config.yaml
num_hidden_layers: 10
hidden_size: 128
n_experts: 64
experts_per_token: 4
d_expert: 32
d_shared_expert: 0
hidden_act: "swiglu"
moe_layers: [1, 2, 3, 4, 5, 6, 7, 8, 9]
router_score: "softmax"
normalize_top_k: false
routed_scale: 1.0
balance_loss: 0.00715
balance_bias: false
router_z_loss: 0.0001
router_bias: true
n_groups: 4
groups_per_token: 2
init_std_router: 0.0327
lr_router: 0.0012
vocab_size: 10326
norm: "rmsnorm"
norm_eps: 1e-05
tie_word_embeddings: false
optimizer: "adamw"
learning_rate: 0.00344
beta1: 0.95
beta2: 0.95
max_grad_norm: 1.0
batch_tokens: 131072
max_seq_len: 1024
train_tokens: 801500000
max_steps: 6115
dataset: "wikipedia_en"
Below are experts of layer 4 (counted from 0) of a mixture-of-experts language model. Rows are named router (the router's row for the expert), gate (a neuron's input weights, with its number), up (a neuron's input weights, with its number) and show model dimensions 0-127. Each number is 128 + 32 x the weight over its row's rms, rounded and kept within 0 to 255. Numbers have three digits each.
After each expert's rows: a language model's description of what the expert responds to. This comes from a sample of Wikipedia text that the model never trained on.

# expert 9
router:140111138126143119127126141090119109102189089135089090114114099069145130145200186140147095114132102171182125147123129145164122192082156173136168048122121155117160117104091122106168094099111126146120100112187127150101099163109110080071141060145101145186118157135194179142131170064176136146070100159134167130103113098145156079108099145184118120133131156137103156166122083109133151154205
gate1:146046131106151153137142145138185127112090163113108089167113161113071138124153193155039114119165113099138143084099104131112137177120131149144140126112125124124125124104157110088154120127166033124128102100146158133166102158126110114119197198085103118163161140066113168167167127152117094164111111145113151119144106091124215083080088131131182117090100183131146107076159084123125187132105
up1:093137138119135104167138112117130106179105146129135142039122096173124160105131082138123073129113149093077142123139127177146070121115161125114120204037104129131117110086116150147111122091049140146169123200057166126128071127131097130087094095142198132189164124141153160121130114112123143142140111162077113116125114167095097129131158085125088178108160044113128126187161155112115113174143
gate2:132093177169136030137151143107091119085101115091101080119146080115086127088128146076153088147087119122067133118125144211102183091119087114116145112108166155092104151124176108151079104110080164110198150073115118185112189139113126114099084102097123131120116104162109129161135140101060175097103151165132117130121123101137101126123120115112147188168078159163156192152141143122133080148167
up2:090115105077132152101111104089114086124135157115128164162110143185144118100098120177119167120127178195095143116184168029106120153150179160153096102070166125167074115138120167127142112097100160125109112134147162127127090113142085135137198124126125106166098151057197115063120116175149158154187075093142144122114110140060176121123125147102132111112158117095118132126070164112085076132127
It responds to: Prepositions after verbs. Prepositions following a verb or noun in biographical prose, introducing an object, e.g. retired from, in the country, approached by.

# expert 22
router:118097081076115153123130199114115145137192117077087127095080100128136137144138178109168143136119086206174123152113131188142136161103184185096091156109142138120142079135155172157071160113102142160166145181110141083130112142105135133076097118169070178162169131119147144163202157148116122155134116164063076104157103107101150105101151196173128155123168169135156153172135126140117121100107
gate0:115144120145111144091122162147141121112126121103169086063077106162071187137113117129137109091143112096179093140099092175142177067124147098138139153217097129124121060142147190082105101141048137119141135140146132130120112165089168154111162114131104153121106067092102154107184160118108172137147131135163036145108128124093100179158155156124106069204152124159149089142105180122155124136124
up0:143050140134102175076132129135094096112135182139195083111109074184065116135116119129079153174068119088150114179078131123122169112156089068093116179127134116163146121129169131168087151085098083126189109132093174143166140111149151135094081097187110133095098083085131162113159137130150114169128100133153168162153112088142127127187067080097082127117158157118164133141096159105105127113120
gate1:129132142114132159135143139130162110122137105167059143115130177121147159096102159107154195077090116140154143104118134140066098102129084148130175094054127138134189158175049122134134061166099160154151167165112121113054063171092149174119055122106117137152150155127097141167107063154145106130133084109183128128193103129135117149153167133057169085157155132112143131104122120154138153175134
up1:093112099167124157145119130105133097139122093096154169139112100125179086131103138144114111122109135073117109104127117117178123120128110096142161114157158145085125111064169132155156106153161108140157164098156067140216199138230074088137129214120110145119111103159179117131136144077084111147101132206065131109152156101131150112122130145192095150121082131174120151149159080097097167085150
It responds to: Word-ending stems, role nouns. Suffix-like pieces ending a word stem, such as dom-est-ic, theor-et-ically, sanct-uary, plus role nouns like president, author, manager, director.

# expert 30
router:125133097123117134149140187097119140134198106067132159102138133122158073076157143097113149159126093196136169148128140132082124157069144159104118151078152163106078102125149168152110097060131122149123124163114129144158118109091134095117141095147096148164133151135157183203171180161099176116117101140097142107185066113128135064105216189117121191086129145182132106149146122155134168090133
gate0:083129103111140169088137163119082155121173170117070166136123151157110154150096135081157123148116162128165122177078150147081167127128224130124188111113176118119077102120126178155097121078160088145086080147139133160129158118192195144134052122136145063136136144068151098159113144140106150130141113079167121127160133154182111120108197136140126085120105111157117132166127130147081059133081
up0:188091139118113124176122109134156135090128043146144136164131104118090131127151169149157155132108094140128110147100118082174102088130103149137013094143058142147116172136093128088117199139091167120172167109118112138138155130076093143087179121135114118143062094141115174077151077076147111138129144114130110173122125086113151123130107117119092208097142135120146159140132161088146217176130
gate1:146187143129178133116121135129117058185110140180136151125130105167128128145118099121109178125074078117127142059126114165139114118090074145153140111123106150150102152135113136163108121083114182100175134080159162113109151115172114093139189106089105141110255139131157082135125050143119127155136113169140154107132134131175105194091147119163135115089136144108168154169164183061145184113120
up1:123119109144097077027142090110140174144104109056163098147138160122154134165157117145138091195138117114145152099115098080135148104176193089170187089146142112104130067156135114059158144157155151108105181125110137159103159136141129128145099127166128150121091102156038084154097169093106125101157123155160056152118096101092143125149134121087101120154139113105144066109071086144137080145115
It responds to: Mid-word verb pieces. Inner pieces of verbs and abstract nouns after prefixes like re, dis, such as re-act-ivity, dis-ass-emble, plus following, as well.

# expert 18
router:080093113083162047103183200112170142111214143072154149159107113098164104100108150090146089155139132165178162139121114136139155102105158154075092124099133134111122107180118144140097139058119132169124097163112137081143107168110170102081140128143101161174124199118118212168120115139119116143079147115175151122149095055096135123102163133129140187153081121080096139113153133137129115131100
gate2:160074133118156127109160167164157127130141112118109098100095155167175140075098155128115160189121115150129121127104082100148137152214091070125112108125187121106126115111151091089201099205105168111136135157095161074136123127094131146165110141247120153104156141076088113155150083177085170128117127145130135093154142121088092101106143159087162147115187109091160161112101158167146140126158
up2:152094125095078181163137069125124095145109150155154102162144062152145172162128107156148103087118116029150147124134132155143164096110183124120140138126081136063230161066085135154113107150105153101080196140133115164120177081130135147116167122086130122117162108147128150074162154079141127054122141129137143119123086125143148161153144145171139158131128127154124096201102196140161114109128
gate3:176134140175064109081159115097061046081137140106107124103101117075116112105163055156132096143178099101101085128162145087153156118132119106117111138115081149103075124145167157163064160098116102167057116091157129126111110160126140163115122118121148140121105121054163170107130110136104155113120135146204094151133150101077081121097126119130111127124072116016105158115141111134108161112151
up3:097097143069071144128146126141169211158135130170181103130115151176087147164101127147102168091145136079136084098125158147126190094173188121123178187101099121138189125152076155141127137102099154110145108113121149078141155121135131098113151153169111155133112139186065088127171159100189103184143138114121165123158162136179109093162110120146114153111132141086169075188189155135125134154072
It responds to: Word-initial fragments. Short subword pieces right after a capital letter or word start, such as O-il, O-mon-ia, Ch-ron-icle, plus middle digits in long numbers.

# expert 16
router:089079098034112122129131170072126113114202123079108148154166085055159119137138120149174128123134124141117130099175119139146136119058121150061119113082153119120122094127130145171094111069121119209106155121109123127107117088143147079072148088148068135161107129120157208176178142124121106125127080171134168144153163082103144128119176197099111116147107169161132108139126166132123163117094
gate2:137101093208114116084185135088128089152160117111129127174099134156124150083168215150117145178159100146189124148131115153160144136120137131039159158140135125135134121124144122110078139124110095211113113157228172118169117140150070142094138121092141117183080198078169103164141148150159096125147119125105138158123103119115188119121113165138122104170109141130116166130154108106173124197106
up2:142106169132081182064118070094133149135075175158114164139129108138155106174086093125142162153127130106153120092185183147140211114102128070131099134126087099170127190153144134162138152129154107132094118115094125162096158073129172139143120110138142138090103114127067133123123068137096184086119137122112156130086182122148127152140153106065106089190120090145141132143167133194043143156073
gate3:119074111106102164084179110090108144187129071135171129116117101121200122141154123076098089132137126106122149128114130142165145143116121135159155116084174161177178071152088146093200169154103061100133102119110139125166127115190155113158111108111107191121147079186128147147167137144089142194151107169086126107126172145114112100138110099146111120075122167124147121109144143124173060054058
up3:075131241108137155065079112124169102090114178088143119148176180137134126115113053082102113089086105085093184115134106108084139146121084116113138138115081104145142169110137159133137108097124095094116096155114115045163146126115150097132108176075122166116133103186087081130124144154148182094116130108091175138193147144125145142121145080128147126121156085097109117140173160157138181087151
It responds to: Mid-word syllable pieces. Middle syllable fragments of foreign or rare names and words, such as Le-ip-zig, Le-op-old, Bols-hev-ik, Jo-z-wiak, tra-iler.

# expert 0
router:113127060082150053132095202088130048154202121091104145139079139155112138101141131196131135147146105111154109202143112120116072122110199114139090145105160142130118114065152151135113151088114160137176141140147130070143104138132069120081102132127137196176124124086123178160158141147125125165104102158113106147132114055104143104115175139132184146120107165099118108149153125085193115120122
gate3:160110132139136100139147180104123145153122107138114102144184191130120142100132135210146097108114112113183125127057100102118104180117093154103137107134152204140120071056091138114108178135146145120168142143139127139159136123134132120074105118121113137166122109094133165167175072124132085157120148200115104118163170138041060138158147178134066138074110111129146156107148146077116191058137
up3:189073124165121197140180165152111083091105139144107107135098158144079169114103138159205158101131181098156144090113092091138101121148157106120145064140067143065182098097113096102115151071189090125150127089120152121150115046105150108083098179148144109122138114099110105141122108142161114134125152194101132152178143140101114175166144077080089144155130121163129170147171171127155129092122
gate4:140103070192175128099101113104122083148126096155085061095201110147176108113104131148104095087069136098129074111186185125115134167171103132156131179154103142106110108134172094129161177186115160148106082105143154143108161124106115176142146099158167064054119080126178125156100139149115097115168128129128083112151146140118074127119181158159156125127128073123099111111134111136186188102158
up4:100136143142086210131123068121123176089113167137153153126107101132163151161125104122135154157158141158057158153149087124137144064154123128133158120041118092159143111152120168178112081072123044088142173169151102229137151120140156117164090122158096158091131127114084154120125057104094147090175127130140150128133153132138122140138140077106156064128128143059128118156110148156095092107156
It responds to: Leading number digits. First digits of counts and scores in prose and tables, especially populations, totals and years, such as population was 3…, 1…53.

# expert 51
router:048137094115107092142155138069157150076190136088114180165094128079175084151177105111174099153115114170184161164136084150134135146107153146072127102137189134110154133085126145127139133059116151177136124114144099134092047129095138046114159110129144103193159149102095200197129115161140134163123140146123131112147143068128123077115130133127156123088078119129112181131133131121100117099127
gate1:146164091158128061123138164144069127090102118147096168131159172114190102143174103156136183079135161146126092101078159097135094156174093174157129159144184181081128134142097123152116133116140183072150097069133145143109113132115149174141085120075159113196141164100142188168131085125130220103142086117153155136112113113116151088155142127120134194119113163091124180133137078087107144146113
up1:150114201116097185104132111122159131157122139120159103105136076152075146136124149121086094134177100118136140073121107213105172113125153077123163124058100111133171148192164140144109111156108104130114221140075155160135180121097133103132143131192125196059153092092123105093163116103148052125121124167084100126154142171154126167099160136144088106162141080124124099169147138154171137121115
gate2:183120163175122100101074128140182151182099139120110082109163133120140179106091102176104107119152167095136131167118182130150194118136124117146128129111183187140134093185121081121157067110160098095129086165144099172117120050098203174104083148115153125094137147100142102113083054150041144110097150125147124101155142173119119082095104117109090161137119075145159125100104116123126117106167
up2:139133179068147134157156160133154133150126117119135154192098094114121133084147140169163099123143132230116115085146122151122157161082126150127039117085100148225150175137119180110115157191108114150082111146135148110154160121115149077137134132162086162130138157154158110133203159105109115103087103167061146079111094137154165123121156105178134154087117141150106087122177106166099173123092
It responds to: Romance word endings. Endings of Spanish, Italian, French and Portuguese words and names, such as Du-om-o, Buen-os, L-es, Sil-va.

# expert 8
router:105141120106152079145064138098147086109172078120066131100135126118130100119183164141103059155120105203182127178072142149142078130072198153116129138094123115080147097144076120136167101126093164136092150110179117150114141148093077129125145073143108149170145134130187205161131126105181110145146151095107096130176144088173156086171125180168141144139123096149079130125149100121102129180113
gate7:167131075122161082132122112089119114099118091156196156165130106110124147171129158119119105079110167153105188176157182158081188137169101125174154167131022118069121177129129119138147106145116168128092109152130093111135132154084152146135151110169134127109096104076129083157147139090154138133150135071200130117108170122138122133167135102093110152098124155192096178148197135132120201099092
up7:128157163112120120106136151187144141181140116086174080068108119128110147108169079151114085140164103127095099159108075133123111114135150104128123146094135096109104068106121128112098143123183092143107140127117168110141121167130124131139167180062135122184137149170117118098118089077141099089169106111076099140120072198083128116096183191159158120212113174070184106110118141151180159166187
gate8:141172135100111060132108175124119088203116136144123105077119053073126191110162167119140135116167154163084074127094150119130083126124092117081146090105093107161132120150161134073112096099138131098110103117114153103131158182130138157130118121093120164119155130135138113086164093097140147040152150138155175189122073138138144121163126086131193123138140129140173061109175077053160153093153
up8:152148127138186186082097107162152138121112166148199131171129128204113148160095079125076151128094095153199178145133073170154159089131127152141139198161149083097132114138108154163154110138120088168166218074125134146125113095164094111156162095144129115156172165133091096089091151174129110139146125120134066125108139142149096115115125120096080114121086135102091204090091155141157093139132
It responds to: Infobox field labels. Field names and prepositions in infobox or header lines before a colon, such as Coat of arms, County:, Born, See also.

# expert 26
router:084134101121163142172136136075132144113201138098075198136093096152128068092102129140139141134099071132156149098113144134168090177148168146070145099140127125061100077156169154132138098092132093175151129159100126097104105163165088111141116107168090151187146134135145160165161176127101115133135132170103167127098025105086151097102171198116121124139149117100117186183157102156154130149151
gate1:182121180103151117177141121155116203077111125105151157081116123140174092162116130141088154121189170130155115132093151112126120156148126073108037140136089142105056132112122067135162123161139129162122140092161157111158128172125125106168146124159132204208128179207121153148169112152124145103118096109115193142156105143143085094097107062125134154082129185104127174160128113105135112136156
up1:111112125133118128050088074097154121159132117141114121145147138170140182099139115079187153160094082156120108143157142189117132075081172117127200075078178116138118175156096171090115089132100134094130152192120122161150108134141171139056118128113168111116137108146144130043071115095109098116147110130186123110080126133146174099149141180143093124179192121157145080120093129147137154128071
gate2:142150158075156168173151125121106112124094142129078157129120117152048135060107141124141142125168144137116089114106154146058115134179141145151183174115107092150128151136127118160147160099134135182137148134142134136071135177125074160121107214127048155060159077132176119088136144105139123185088142153130180072162088166091152102204123137149101094066108162144123128136131136080154149121123
up2:130204099133113158116165119115138141140134131121145142153074166119091156159129057082083145178144099119142183125165098145122071097096119099099159126140090072114137181158123203119109091101087097135137169161114148179146165130128079133178039164122101138143106161101159140105126142169135107156123059140123098178083152101095135158101113155148045111135098139110095158051155144156109105110102
It responds to: Word-ending fragments. Word-final pieces completing adjectives and verbs, such as bor|row|ed, humor|ous, pressur|ized, plus above/below and digits in parentheses.